config.toml
num_hidden_layers = 8
hidden_size = 256
n_experts = 128
experts_per_token = 3
d_expert = 48
d_shared_expert = 256
hidden_act = "swiglu"
moe_layers = [1, 2, 3, 4, 5, 6, 7]
router_score = "softmax"
normalize_top_k = false
routed_scale = 1.0
balance_loss = 0.00235
balance_bias = true
router_z_loss = 0.001
router_bias = true
init_std_router = 0.0315
lr_router = 0.00195
num_attention_heads = 4
num_key_value_heads = 4
head_dim = 64
vocab_size = 28076
norm = "rmsnorm"
norm_place = "out"
norm_eps = 1e-06
positions = "rope"
rope_theta = 500000.0
rope_fraction = 1.0
qk_norm = true
attn_scale = 0.125
tie_word_embeddings = false
parallel_block = false
init = "uniform"
init_std_qkv = 0.0357
init_std_o = 0.0357
init_std_up = 0.0357
init_std_down = 0.0216
optimizer = "soap_variant"
learning_rate = 0.0059
beta1 = 0.95
beta2 = 0.95
weight_decay = 0.053
lr_head = 0.00703
warmup_steps = 50
schedule = "wsd"
decay_fraction = 0.674
decay_shape = "linear"
final_lr_fraction = 0.1
batch_tokens = 65536
max_seq_len = 1024
doc_mask = false
train_tokens = 271600000
max_steps = 4145
dataset = "wikipedia_en"
Below are experts of layer 5 (counted from 0) of a mixture-of-experts language model. Rows are named down (a neuron's output weights, with its number) and show model dimensions 0-255. Each number is 128 + 24 x the weight over its row's rms, rounded and kept within 0 to 255.
Before each expert's rows: "raises" lists some tokens whose logits its average output raises strongly, later layers aside. This comes from a sample of Wikipedia text that the model never trained on.

# expert 102
raises: " did", " does", " continued", " was", " is", " appeared"
down0 [ 88 102 108 141 133 104 119  82 152 161 107 125 154 153 115 160 142  67 140 149 142 126  99 141 124 109 106 161 126 131 105 124 145 138 121  73 116 166 119 141  81 133 164 120 119  73  50 126 120  88 131 167  89  92  97  94 120 147 107 117 114 154 158 120 170 108  92  89 134 149  91 131 139  92  94 122 122 125 131 101 107 173 143  99 137 145 131 153 122 124 119 119 141 115 171 129  93 121 127 152  93 150 133 101 122 131 138 143 101  88  94 125  86 109 160 118 156 131 113 108 139 150 121 112  80 136 108 129  84 154 150 166 136 134  68 113 139 134  95 130 115 167 135 136 109 121 123 122 151 139 102 152 111 170 125  71 126 126 111 120 137 114 119 123 110  84 151 118 101 140  99 151 169 107 104 136 140 140 151 123  80 135 109 144 153 143  93 146 155 106 136 151 124 151 129 145 105 132 155  81 132  70 107 120 133 116 115 132  95 114  95 134 128 139 136 131 113 172 145 115 127  93 131 167 113 130 136 124 144 120 153 137 152 119 105 142  87 128 126 177  82 102 114 127 112 146 122 106 146 123 101 131  84 141 120 135]
down1 [ 88 134 127 113  94 151  98  93 142 124 135 151 160 107 102 123 119 163 148 117  85 152 156 181 140 115 169 128 102 124 188 110 138 121 160  94 106 101 133 134 122 138 183 124 112 144 137  87 131 129 101 136 159 124 123  95 133  88 123 103 108 124 135 150  97 163 124 130 111 168 130  89 138 128 124 153 104  90  98  87 153 112  73 146 117 134 181 124 120 120 123 135 150 143  71  89 169 172 112 104 114 117  97 120 130 134 151 116 110 157 113 106 110 156 183 124 119 138 114 157 125 140 146 152 141 129 120 132 122 129 119 129 113 150 178 109 114  76  99 141 114 175 126 142 106 130 142 133 162 147 151 108 131 121 110 166 116 120 178 134 136 153 112 127 144 130 126 123 127 116 202 152 133 129 149 123  78 159 142 122  80 127 116 111 118 123 145 167 107 158  96 103 132 134 165 126 112 127 148 171 140 144  87  93 156 168 132 130 128 117 143 108 125 101 117 110 137 119 133 128 160 117 169 116 141 102 116 123  98 114 129 122 110 105 140  82 163  98 144 143 118 128 114 155  90 190 123 109 156 154 116 134 108 146  87 130]
down2 [131 132 169 153 116 154 137  99 131 131 143 112  60 145 137  94 104 144 125 104 149 150 133 157 121 112 154 150 140 162 118 152  85 128 136 130  88  94 136 107 144 135 126 101 104 130 117 125 147 140 139 122 126  85 129 121 107 144 140 169 116 141 132 134  97 184 143 151  71 119 139 163  65 145 124 125 111 115 130  99 130  97 123 104 111 100 170 138 112 121 157 108 103 110  98 117 176 118 158 155 120  91 142 128 145 108 129 145 137  90 114 123 136 138 116 119  99 144 113 112 114 140 136 137 103 123 163 153 132 119 138 131 104 154 123 140 163 145  95 132 138 167  85 141 106 137 160 165 139 136 116  93  96 151 162 114 141 104 111 139 119 182 138 120 119 146 153 147 144  99 147  92 108 118  96 115 132 117 125 106 130  94 157  99 115 187 110 125 104 147 129 183 151 130 171  93 103 133 141 170  71  85 176 159 150 132 125  90 146 157 126 130 122  99 121  85 115 139 143 143 141 108 120 154 102 160 113 113  93 111 111 146 133 156 153 166 101 153 126 151 110 147 117 164  92 133  99 177 182 135 123 102 173 121 151 127]
down3 [124 134 139  90 148 130 116 121 144 137 137 139 102 113 104 136 137 146 156 127 102 141  92 141 152 126 103 147 116 109  83 122 114 121 140 115 148 142 140 144 149  70 141 176 179 120 150 144 124 121 141 160 145 156 103 139 171 173 160  77 149 118 138 137 113 138 142 129 130 169 177 119 147  99 133 139 125 133 141 118  91 127 113 123 133 120  86 136 151 142  78  88 145 109 128 142 123 141 128 146 164 143 125 116 112 139  99 172 129 105 138 137 148  92 134 173 109 108 142 112 196 130 153 117 121  99 130  86 133 119 145 117 159 106 144 115 125 112 131 101 169 141  88 143 122 157 117 157 167 158  81 135 105 117 115 160 147 111 127 128 128 105  97 175 170 107 138 184 147 125 127 149 144 137 127  96 161 143 134 138 157 136 115 175 153 115 140 158  71 137 106 159  96 137 133 149 139 117 159  97 100 133 119 115 124 106 121 170 132 119 140 132 153 119 149 162 142 132 147 154 150  58 137 142 156 147 108 102 123 171 158 170 127 117 106 117  95 102 161 153 168 122  91 164 124 148 149 133 154 135 103 137  75 124 167 161]
down4 [122 122 118 104 104 117 112 130 112 132 123 130 168 109 131 148 116 132 103 153 133 168 133 179 155  97  94 160 127 165 177 153 140 130 129  91 132  99 115 155 120 115 165 124 161 133 118 135 116 157  81 142 119 145 164 108 109 150  88 138 126 117 135 128 132 149 143 115 111 119 139 171  97 144 165 129 121 134 124  94 152 148 159 120 131 135 141 131 112 107 130 106 141 135 118 146 121 133 136 104  89 152 133 116  78 132  76 181 109 177 111 130  98  89 191 142 130 104  88 150 125 175 126 138 119 190  97 106 117 123  92 132 134 140  84 124 139 121 106 148 112 159 144 161 153 115 104  76 109 171 129 121 169 169 129 106 132 130 122 102  87 146 136 141 140 138 161 155 181 121 115 136 172 116 122 157 142 140 126 146 124 147 144 128 105 142 150 168 117 121  99 124 112 118 126 120 127 146 132 130  96 122 104  87 168 132 118 101 142 169 140 124 186  98 104 119  83 130 115 164 115 166 148 135 110  96 102 123 116 105 125 138 128 162 130  77 117 137 130 111 110  78 112 137  99 161 119 118 192 154  98 147 123 112 126  91]
down5 [112 143 115  78 107 119 133  81 140 132 126 118 152 118 155 106 113 104 139 126 123  86 166 112 142 130 135 126 142  92 116 151 143 139 157 118 120 139 111 131 117 126 128 139 150 163 132 152 139 123 105 161 115 112  73 126  91 118 126 135 130  81 156 124  96 133 116 171  99 110 107 100 123 137 141 129 128 140 117 126 109 129 101 135 162 124 173 151 115 134 147 110 130 136 104 143 141 117 145  64 136 128 164 122 148 107 136 164  93 100 119 162 153 114  99 132 128 142 144 119  81 115  87 104 104 130 120 150 135 100 151 115 137 154 135 122  66 140 119  85 169 135 133 130  89 148 132 131 124  94 112 120 148 170 132 146 135 161  79 134 167 136 147 135 153 110 151  95 118  98 179 115 114 140 109 104 110 141 114  89 131  93 125  84 129 121 134 112 154 123 118 140 204 135 150  91 135 114 122  81 109 108 133 120 154 202 153 164 140  92 153 129 158 166  97 182 133 154 144 121 163 141 125 163 172 134 134 149 107  86 122 130 127 126 115 140 119 136 148 111 149  93  99 117 183 156 156 163 170 164 143 151 125 154 149 140]
down6 [141 151 156 158 140 141 173 117 133 128  87 130 130 133 123  97 113 144 111 151 151 125 132  98 134 162 147 107 144  91 110 118 124 115 119 104 118 115 174 107 162 128 121 154 126 109 121  98 200 138 122 134 125 116 129 100 122 115 159 123  92 105 116 138 166 146 140 143 136  86 129 151 143 178 128 151 108  86 130 124  90  73 126 116 122 184  94 151 145 109 142 117 134 127 127 157 181 149 189 172 160 170 124 107 145 161 150  69 173  89 116 101 123 117 104 135 111  98 139 102 145 131 150 161  89 120 149 149 113 166 112 107 133 112 185 144  94 113  93 136 144 114 137 151 135  82 137 143 128 163 151 165 146 102 161  98  91 118 185 145 107  95 139 114 118 100 155 123 113 148 116 138 154 162 147 141 144 122 133 118 117 165 142 124 147 176 110 146 101 144 148 123 145 110 148 115 142  95 117 146 160 125 137 149 124 142 107 138 120 142 158 130  93 110 126 141 183 136 108 116 141 120 101 107 108 112 170 139 160 103 113 165 147 129 175 174 162 154 121 126 133 109 138 134 117 111 128 121 130 109 152 128 131 105  96 117]
down7 [113 149 163 128 129 108 145 114 138 107  90 154 137 160 149 134  91  96 117 154 112 107 152 118 103 177 122 119 120 125 120 151 110  99 113 148 157 118 133 115 164 141 104  57 127 126 134 129 138 116 145  89 150 137 128  79 147 130 152 119 113 144 102 107 125 123  98 181 134 138 128 134  84 103 126 111 104 146 133 122 137 182 119 137 112 114 141  84 138 148 100 110 129 108  99  84 151 122 159 116 126 139  64 101 138 132 135 123 163  92 115 132 164  91 130 127 128  81 121 111 122 115 122 133 106 135 122 155 138 122  78 151 125 132 136 129 134 139 119 167 105 115 125 105 121 106 143 149 105 110 141 101  99 126 135 139 183 114 115 147 113 126 142 194 113  96 144 126 159 143 175  94 163 106 153  82 100  87 171 125 120 128 137 104 158 107 108 161 100 103 149 115 108 130 135  87 103  94 153 126 119 140 103 112  70 133 133 119 142 115 139 131 144 110 136 130 130 146 136 101 133 140  96 127 168 161  56 100 188 137  79 119 108 149 158 141 151 121 160  71 125 105 105 153 143 105 125 142 163 147 139 171 126 141 131 125]
down8 [132 131 140  86 125 112 137 156 117 109  75 132 138 146  96 121 138 117 110 118 112 100 119  85 203 145 130 154 133  74 165 150 102 138 162 143 132 147 109 160 123  88  95 139 116 164 135 161 110 121 171 108 112 128 113 157 138 109 121 124 130 114 133 104 106 118 106  98  88 160 137 130 106 156 162 140 130 119 159 104 177 117 118  90 112 111  92 108 160 108 127  84 135 145 122 151 127 170 108 134 106 135 102 107 121 122 153 138 140  97 134 137 158 168 152 146  91 128 126 129 119 152 123 139 141 132 167 125 109 124 130 102 129 135 155 136  89 162 133 110  99  98 104 127 114 154 117 144 136 119  80 111 163 153 140  88 127  69 115  86  84 173 131 106 150 129 112 114 121 144 118 128 137 152 153 113 140 154 127 173 113  75 142 113 106 118 161  96 120 123 163 155 136 158 131  95 140 139 147 150 103 151 153 117 124 129 154 102 126 107  66 107 107  95  97 118 149 154 149 142  91 154  98  91 124 115 106 104  89 126 116 139 108 115 163 146 122 102 115 147  91 149  88 135 125 144 121 144 194 124 110 141 134 116 182 151]
down9 [136 117  96 157 149 137 140 141 119 176  69  99 135 119 105 123 108 101 122 130 178 108 142 150 174 150 127 180 117 141 136 136 113  90 126 141 145 135 118 153 133  94 143 110 121 113  76  93 124 103 102 140 111 125 150 132 119 135  93 140 136 146 149 132 149 113 127 126 112 114 149 152 101  92 132 123 114 138 194 122 101 168 132 124 148 109 107 139 122 101  96 115 114 113 157 164 113  87 133 160  61 112 174 136 106 113 150  86 117 155  92 106 123  94 130 132 143 111 131 133  82 121 100 111 129 145 163 115 110 128 136 106 109 109 105 162 115 154 130 103  95 120 132 152 156  99 167 143 105 152 114 152  70 140 173 143 114  91  77 165 111 116 169 107 129  97 121 143 116 124 107 148 157 126  90 106 132 105 117 137  99 124 129 141 145 174 142 125 106 159 151 125 152 154 126 134 134 142 118  98 140 122 160 124 151  88 161 111 136 124  97 132 149 109 149 100 141 141 151 113 158 122 120 161 143 154 173 130 157 137 113 137 154 109 104 128 113  64 145 196 115 126 106 104 132 117 124 128 148  77  80  96 139 129 101 123]
down10 [140 116 158 148 141 125 134 120 153 129 191 112 106 115 111 111 110 134 122 119  97 156 152 138 116 103 151 130 130  78 142 126  60 127 123 128 131 136 173 132 124 151 149 107  98 141 147 111  88  84 129 124 134 121  83 144 116  85 145 140 120 136 126 126 128 148 164 130 148 151 152 145  85 138 141 137 122  94 144 141 144 138 151 128 117 121 144 131 109 132 109 149  89 129 115 129 145 146 196 142  60 135 111  85 118 146  91 156 163 141  86 152 124 123 150  98  64 137 119  94 194 103 124 162 152 114 138  80 128 121 138 125 184 119 136 104 136 139 123 149 154 148 131 130 132  87 141 152 122 126  96 153 114 127 137 115 144 134  93 175 109 154 127 154  80  90 122 154 113  90 140  92 141 136 169 137 142 144 136 130 171 118 148 136 153  74 118 172 124 138 178 160 144 132 138 134 156  84 127 105 125 123 134 104 164 107 107 121 160 151  97 126 178 110 110 122 131 162 120 127 104 123  98 106 126 124 148 153 133 134 129 123 158  99 112 142 122 130 169 103 115 158 115 144 126 180 115 138 147 180 115 104 152 130 110 132]
down11 [111 124 121 119 120 113 181  70 120 116 110  87 122 140 121 138 128 128 135 161 146 119 144  72 101 150 142 136 135 135  63 122 101 105 100 137 176 147 109 134 122 169 132  84 137 115 116 128  99 163 108 134 176 152 132 153 121 143 165 184 145 131 162 137 131 119 124 128  85 108 116 128 172 162 125 139 133  92  99 113  92 115 154 118 125 133 165 145 138 113 101 156 145 146 112 133 132 134  72 103  94 122  94 163 134 110 123 145 120 117 125 120 113 134 111 138 116 133  91 124 176  97 106 145 123 140 151 163 143 114 129 125 131 106 127 123 103 165 121 151  90 103 166 120 101 133 130 140 145 101 133 157 125 118 167  76 159 101 127 114 146 183 126 101 120 146 135 114 171 105 158 154 176 125 117 176 117 118 116 137  77 159  98 140 129 142 121 125 153 178 102 140 176 111 171 121 122 109 117 113 119 150 147 143 121 126 132 132 115 133 110 106 153 188 133 151 152 114 136 115  74 133 149 140  83 182 152 169 102 122 142  67 115 132 114 131 120 135 107 155 124 134 144 118 104 121 155 135  78 129 152 111 135 143 130 133]
down12 [180 148  90 125 157 140 159 145 145 110 120 160 105 130 135 136 170 110 108 129 165 157 128 116 105 119 112 141 158 108 173 123 129 173 126 130 136 122 159  80 140  82  96 132 120 117 133 147 134 176 132 108 128 157 105 102 107 148 167  97 162 140 123 109 129 145 161 145  73 135 122 143 120 169 153  99 134 157 118 134 101 124 148 131 130  80 151 154 134 142  96 136 101 166  86 133 146 114 144 113 130 119 136 142 122 150 117 170 129 114 154  92 102 128 161 117 134 102 133 131 100 118 180 109 128 114 122 111 143 140 139 118 130 148  89  89 145 172 156 135 138 113 110 123 116 102 113 164 112 156 137  83 135 109 154 119 111  87  98 121 119 129 154 171 121 105 181 111 163 129 111 164 104 125 101 172 147 120  97 151 138 112 122 144 118 107 100 152 122 144 140 135 104 136 134 141 154 124 109 164 116 121 103 109 131 117 124 158 117 139  87 173 102 103 113 165 119 121 124 150  94 121 136 164 130 146 115  61  96 103 133 132 163 112 114 155 153 103 145 155 156  60  77 101 142 121 117 112 151 137 142 108 121  82 169  86]
down13 [101 113 124 173  93 134 153 114  98 141 123  96 152 123 120 113 168 109 134 116 112 146  99 110 130 132 148 132 133 149 112  87 130 116 104 155 146 124 128 120 171 110 124 134 137 133 138 163  76 138 143  82  98 143 123 145 147 149 116 131 137 108 176 110  91 163 118 169 114  90 152 164 122 132 180 130 156 160  76 106 113  49 126 155 143 129 133 132 157 125 118 111 148 139 118 114 147 128 139 145 102 120 142 150 123  92 109 115 148 127  96  89 159 159  99 158 151 143 201  98 104 111 133 111 117 158 159 158 131 106  74 119 107  95 126  79  83 107 125  99 112 179 111 138 153 146 117 127 102 118 132 142 102 114 127 128 111  96 126 112 143 125 112 102  98 133 106 118 120 153  91 101 115  93 156 147  77 107 134 149 120 105 129 153 150  98 110 133 106 181 104 156  99 132 181 110 119 109  93 122 125 148 138 157 119 115 132  77 115  99 143 130 134 142 109  94 113 127 163 133  99 135 130 127 124 118 139 130 107 100 123 142 170 100 117 146 113 132  96 152  89  89 104 123 167 135 141  86 123  86 105 105 124 138 122 112]
down14 [109 120 142 170 106 122  73  83 125 143 121 121 153 136 118 116 137 108 133 106  79  71 161 129 144 154 147  85 131 143 108 116 104 181 154 131 158 122 136 112 140  96 127  94 119 107 151 105 139 107 125 135 126 142 111 125 129 133 132 126 118 114 132 164 109 115 178 128 166 127 135  89 114 172 157 176 198 113 145 113 106 130 136 140 113 103 134 135 132 112 107 149 117 148 115 151 107 122 146 107 144 123 149 109 152 103 102 124 138 125 157 112 122 142 157  69 129 105 123 119 128  85 102 110 123 161 144 138 134 122 118 138 109 117 149  79 103 150 122 120 165  98 156  95 129 137 104 123 123 103  89 107 107 137 117 123 111 117 150 149 154 157 147  87 121 123 169 162 106 144 142 106 112 119 155 134 124 119 108  86 128 150 122  81 125  92 111 110 112 142 175 115  90 114 135 136  84  95 107 141 180 119 130 117 127 117 147 130 143 106  90 142 114 136 107 187 141 107  74 127 154 109 130  89  68 127 109 171 135 104 185 137 142 118 167 117  93 138 106 116 110 144 132 151 143 138 149 140 119 164 205 137 139 126  99 138]
down15 [141 115 133  58 171 135 120  96 116 123 125 108 120 181 133 137 137 101 113 142 141 126 157  94 143 123 102 109 124 159 171 123 140 139  98 109  96 144 122 119 107 113 136 115 150  82 116 105 118 112 132 120  81 143 170 110 144 178 166 140 131 152 112  99 147 122 171 138 116 129  97 122  94 120 102 126 115  71 159 134 157 138 178 111 139 173 137 154 135 110 126 136 132 112 100 165 113 142 116 109 121 123 142 153 136 167 126 119 106 125 115 103 161  83  95 152 115  97 121 141 106 149 130 126 148 148 141 123 138 133 133 161 154  91 118  98 139 121 120 151 169 121 125  95 116 102 112 158 118 161 129  80 120 119 148  93 120 104 136  74 101 126  74 100 143 105 102 116 141 111 124 105 176 108  90 172 131 109 129 163 106  99 126 129 126 123 106 104 138 102 146 103 126 120  94 131  98 145 129 119 128 144  87  77 122 125 149 146  72 145 135 141 195 117 117 114 116 157 136 111 126 136 105  89 140 118  98  97  95 133 158 143 126 162  83 129 109 174 136 143  85 102 101 123  91 132 108  93 163 122 122 126 118 104 138 166]
down16 [138  98 133 166 135 139 138 129 127 127 132  85 158 142 137 114 109 134  88 129 142 154 138 150 139 184 116  99 121  93 127  81 143  89 106  98 119 136  95 147 149  97 129 142 141 126 132  97  86  87 143 139  67 144 145 141 134 157 135 120 131 143 178 122  86 126  47 126 124 150 135 113 100 123 152 139 131 143 170 128  87 116 154 129 151 156 120 133 120  97 124 110 137 150 114 175 147  99 127 193 151 114 134 157  99 116 114 106 162 136 134 105 121 121  89 118 139 131 148  98 115 146 154 146  96 138 160 109 133  97 144 109 153 151 117 141 137 175 103 114 141 145 146 117 106 115 152 123 127 136 147 125  75 120 153  80 106 134 106 100 144 130 122 122 128 147 131 109 129 140 137  89 147 132  99 172 118 141 133 148 140 142 124 142 109 128 110 132  91 150 151 104 111 153 107 124 149 149 119  60  84 139 152 141 123 139 131 175 135 170 127 142 169 115 155 106 113 149 127  99 126 103 139  99 125  77  97  97 111 138 149 121 160 119 135 154  61 114 161 108 145  88 117 100 100 104 115  87 108 135  88 135 150  95 142  91]
down17 [121 165 106 120 106 122 152 128 140 160 117 160 164 149 158  74 101 113 104 172 150  79 133 197 134 117 162 144 158  90 133 119 140  92 145 118 159 189 189 127 121 121 148 153 114 115  99 141 133 134 128 143  83 104 126 128 121 112 115 177 143 137 161 148 131 125 144  96 128 116 150 111 145 213 116 141  95  99 133 141 133 145 145 110 145 144 143 152 147  79 140  96 144 115 147 129 138 137 151 165 107 122 117 154 126 110 127  86 115 112 112 115 152 102 162 118 144 135 118 113 115 115 120 117  85 117 127 142 120 109 151 118 149 137 130 150 139 152 130  95 123 154 145 160 108 150 138  86 133 122 108 176 160 130 141 138 117 158 121 131 138 137 114  82 122  99 135 113 108 131 122 141 140 100 125 121 140  98 145 116 121  92 129 128 151 164 162 143 151 126 105 127 124 118 125 139 148  85 175 132 143  92 148 152 137  87  83 113 150 123 141 146 160 166 132 116  85 149  98 134  90  63 156 153 120 132 172 139 161 136 122 149 121  64 156 155 159 118 109 111  83 145 148  96 120 121 117 138 136 109 119  96  89 140 131 116]
down18 [137  98 132 107 156 145 135 116 129 137 125 122 118 137 121 111 131 116  96 132 115 156  87  93 144 117 113 149 151 143 132 138 135 114 124 158 134  93 126 102 123 120 134  89 138 204 183 104 153 146 153 151 118 124 143 172 134 119 155 108 109 122 152 115 116 131 116 154 141 155 120 109 120 113 151 146  65 143 156 140 108 109 145 143 108 101 103 173 128 139 165 103 113 132 158 137 140  83  92 112 145 125 120 126 118 119 161 166 135 116 130 110 103 158 129 155 140 133 125 148 105 173 124 131 179 119  96 126 148 119 122 134 165 128 105 102 141  91 185 180 136 110 117 169  94 141 129 113 147 112 137  94 106 114 125 130  92 125 128 109 107 137 147 129 103  96  99 157 145  87 114  83 179 117 103 177 140 131 122 175 158 123 141 111 133  96 140 159  62 133 195 110 119 171 119 173 149 113 106 123 114 111  89 105 111 145 139 126 107 113 104 128  63 153 157 107 127  86 109 124 140 106 107  85 143 128  75 129 102 101 112 147  96 152 106 142 109 134 136  98 120 122 148 153 126 129 138 152  96 125  99 131 164 114 126 144]
down19 [104  82 136 134 110 160 130 128 154  68 185 184 138 120 112 114 101 135 124 120 120 157 118 121 124 155 139 131 129 139 129 124  98 166 154 144  97 103  94 135 158 157 157  87  89 119 116 156  83 149 107 173 133 164  99 123 125  84 147 148 104 128 122  58 117 103 157 150  90 125 145 159 118 132  99 152 129 120 163 129 106 155  98 129 153 134 168 127 116 155 137 141  89 149 159 122 103 158 138  88 124 103 114  74 131 114 182 111  97  82 167  96 117 136  69 142 137 114 133 138 131 134 193 106 134 152 174 127 146  78 141 138 121 132 139 151 148 173  90 119 143 125  90  96 112 121 160 100  75 125 125 139 127 135 124 150 160 104 116 109 129 151 110 133 134 154 131 130 154 129 102 119 128 135 123 139 149 129  99 153 157 132 125 152 166 139 106 109 128 133  84 139 168 127 133  83 119 113 169 144 122 152 139 152 139 145 127 139 125 120 118  98 150 112 119 126 162 122 103 122 132 164 141  89 138 113 131 116 169 136 154  98 107 146 148 139 117 137  99 115 108 173 128 143 109 152 120 125 120 169 127 125 102 143 151 153]
down20 [129 139 112 117 123 130 139 108 148 173 115 172 100 118 141 138 117  95 112 166 122 126  98 133 112 129 117 124 175 109 195 130 120 152 105 147 114 115 125 136 118 140 121 123  80 150 120 148 144 141 159  91 140 132 160 138  80  89  99 133 127 159 123  86 134 168 166 104 154  83  91  78 149 100 129 122 152 123 145  54 107 112 138 112 113 134 155 127 150 131 115 132  93 157 147 133 116 112 163 181 166  31  67  83 145 147 166 118 127 118 102 125 137 148 111 146 136 104  94 158  96 145 145 138 122 122 166 127 126 132 129 107 106 127 112 107  79 119 148 163 166 130 108 113 122 149 145 119 103 135 136 120 138 171 115 136 110 116 106 150 121 114 109 142 124 141 163 124 130 160 126 145 164 137 106 152  94 124 130 120 123 151 135 107 139 150 164 153 106 122 142 127 164 158 138 129 125 107 111 151 114 176 157 158 160 152 130  88 127 160  84 128 142 111 116 124 174 103  98 116 143 124 135 112 136 145  93 162 136 136 107 140 161 118 145 122 156 189 156 120 136 138 142 123 117 112 124  93 142 166 123 143 123 140 115 144]
down21 [138 170 174 119 101 120 138 169 146 159 152 137 156 153 142 145 113 135 117 110 118 124 140 141 125 138 138 140 133 126 123  86  86 142 149 110 111 150 136 108 120 109 125  78 120 148 167 171 118 118  93 104 118 141 155 139  58 160 143 172  98 141 112 140 124 126 151 162 156 112 116 130 120  99 104 122 105 131 141 105 114 156 124 140 138 148 144 118 109 143 116 113 159 144 125 122 130  92 164 126 124 104 119 161  92 176 173 130 117 128  85 102 119 176 122 154 139 152  93 168  83 143 151 122 155 135 119 111 154 111 135 125 120 164 105 133 153 181 115 163 160 101 138 135 123 125 139  80 105 142 149 145 129 115 131 159 137 121 115 146 176 113 132 147 109 126 141 111 120 165  86 169 137  92 122 140 119 160 100  87 100 137 168 140 186 133  94 126 148  94 139  93  99 103 116 133  92 103 104 138 139 124 108 123 117 149 141  84  93  99 141 111 126 117 110 149 110 119 176 156 144  99 123 106 132 117 121  99 138 114 155 158 144 114 103 122 182 162 113  97 122 139 143 147 109  96 166 112 122 137 100 115 107 160 110  51]
down22 [ 83 130 179 124 116 115  82 125 141  97  88 144 172 129  97 106 125 134 126 110 116 108 163 133 139 143 103 121 152 116 132 114 143 146 153  87 128 165 125 138 142 147 170 124 102 118 131 151 133 113 150 106 124 132 122  82 108  93 166 120 122 122 150 139 104 115 175 139 111  71  86  90 174  80  66 125 149 181 148 123 130 134 141  85 140  96 164 132 104 141 159 150 155 143 105 130 135  91 126 162 135 115 164 120  93 127 123 140 149 132 125 116 122 169 109 134 124 102 109 125 138 104 109 154 124 128 163 135  91 143 139 171 102 152 155 134 126 109 131 186 151 109 163 118 131 159 122 111 137 152 108 137 119 154 167 102 139 123 150 135 144 138  85  93 137 118 147 150 152 125 109 188 134 133 186 154  98 114 140 143 146  88 107 130 107 146 159 116  91 117  97 124  96 130  99 140 141 133 179 151 125 147 137  88 129 108 158 149  95 144 131 155 124 124 155  95 101 165  82 154 135 122 128 110 120 127 110 143 106 143 152 135 141 147 166  82 131  87 114 115 110  98 154 117 169 108 124 131 134 144 125 155 101 156 124 145]
down23 [104 136 100 134 139 116 181 110 116 104 127 116 140 113 156 163  50 108 151 151 111  90 153 141  95 108 169  93 143 161 140 107 131 132 105 115 124 124 167 112  84 146 177 143  87 131 143 157 115 121 105 115 125 143 128 160 119 136 131 195 118  93 107 140  86 173 128 115 102 127 136 172 160 130 157 133  95 128 121 135 122 113 125 112 106 102 158  82  98 105 138 104 139 135  96 152 126 160 129 113 116 113 103 121 157 104 100 149 156 150 103 134 142 142 137 134 103 118 116  94 150 154 105 120 112 117 148 118 180 136 149  85  94  99  97 116 107 125 116 116 118 163 159 155  99 134 153 167 143 126 131  94 110 181 106 155 138 126  99 134  83 109 142 140 161 133 120  97 156 117 136 103 125 138  96 106 111 101 125 171  76  94  92 122 199 145 123 119  83  91 110 117 105 123 112 141 176 149 125 103 144 134 133 122 125 117 139 123 126 136 110 116 156 149 100 122 129 136 162 126 135 154  92 130 162 158 162 142 110 145 141 126 107 148 127 161  78  94 138 108 148 127 109 114 121 144 143 124 109 140  85 141 100 131 153 135]
down24 [133 179 153 106 147 111 109 103 105 122 141 107 130  88 167 155 153 120 103 147 124 144 120 139  92 123 139  52 134 123 127 133 115 127 137 126 102 141 117 119 129 140  94 123 157 132 178 151 132 143 146 133  87 162 146 136 151 116 159 125 109 194 118 106 139 168 103 148  98 128 105 128 107 110 138 145  81 169 148 118 140 102 130 128 111 111 101 133 127 182 161 106 136 126 107 148 125 116 150 157 146 107 126 109 120 121 110 126 132 117 137 131 135 133 117 115 116 140 103 126 127 152 176 198 118 109 156 150 162 113 168 113 145 140 158 107 162 150 171 157 173 104 149 119 105 107 124 175 148 157 149 129 124 158  91 109  75 170 125 131  96 117 137 132 130 155 123  94 117 188 100 136 116 110 114 121 131 111  99 134 160 148 153 124 130 151 139  93 121  80 109 134 115 154  90 171 108 139 114 143 115 148 120 149 116 156 116 140 137 148  98 137 121 116 146 142 117 116 128 106 120 181  98 123 153 129 115  61 103 130 122 140 150 191 121 168 160 126 178 138 137 137 140 184 109 134 138  77 122 125 120 129  96 143 132 143]
down25 [144 170 137 166 120 135 119 112 130 151 152 116 152 127 145 114 159 119 121 119 154 134 128 156 138 139 141 132 102 177 117 158 112 169 117 117  98 143  99 132 135  95  93 103 143 122 140 141 143 117 139 110 110 103 109 121 147 148 115 146 174 139 176 100  98 141 144 131 144 188 135 124 156 137 151 143 154 139 128 100 148 137 142 158 131 171  84 122 167  93  99 119  75 131 113 117 157 129 131 143 113 114 120 104 153 128 128  73 139 127 150 129 121 144  77 138 131 166 138 156 125 130 130 161  86 113 131 127 119 109 152 136 131 164  96  94 150 107 128 125 158 134 121 115 138 128 122 162  89 143 166  76 185 121 119 126 106 159  87 117 103 120 109 146 115 164 130 122 159 127  95 140 101 134 159 109 133 125 134 148 162  92 150 139 108  92 136  74  86  65 174 147 124 102 127 122  97 141 141  89 139 111 120 158 172 124  57 129 124 145 118 102 162 141 133 113 123 141 159 119 130 145 123 162 134 129 119 164 141 156 132  92 166 181 150 101 116 175 134  78 127 137 137 139 121 176 122 114 126 168 102 102 124 111 150 130]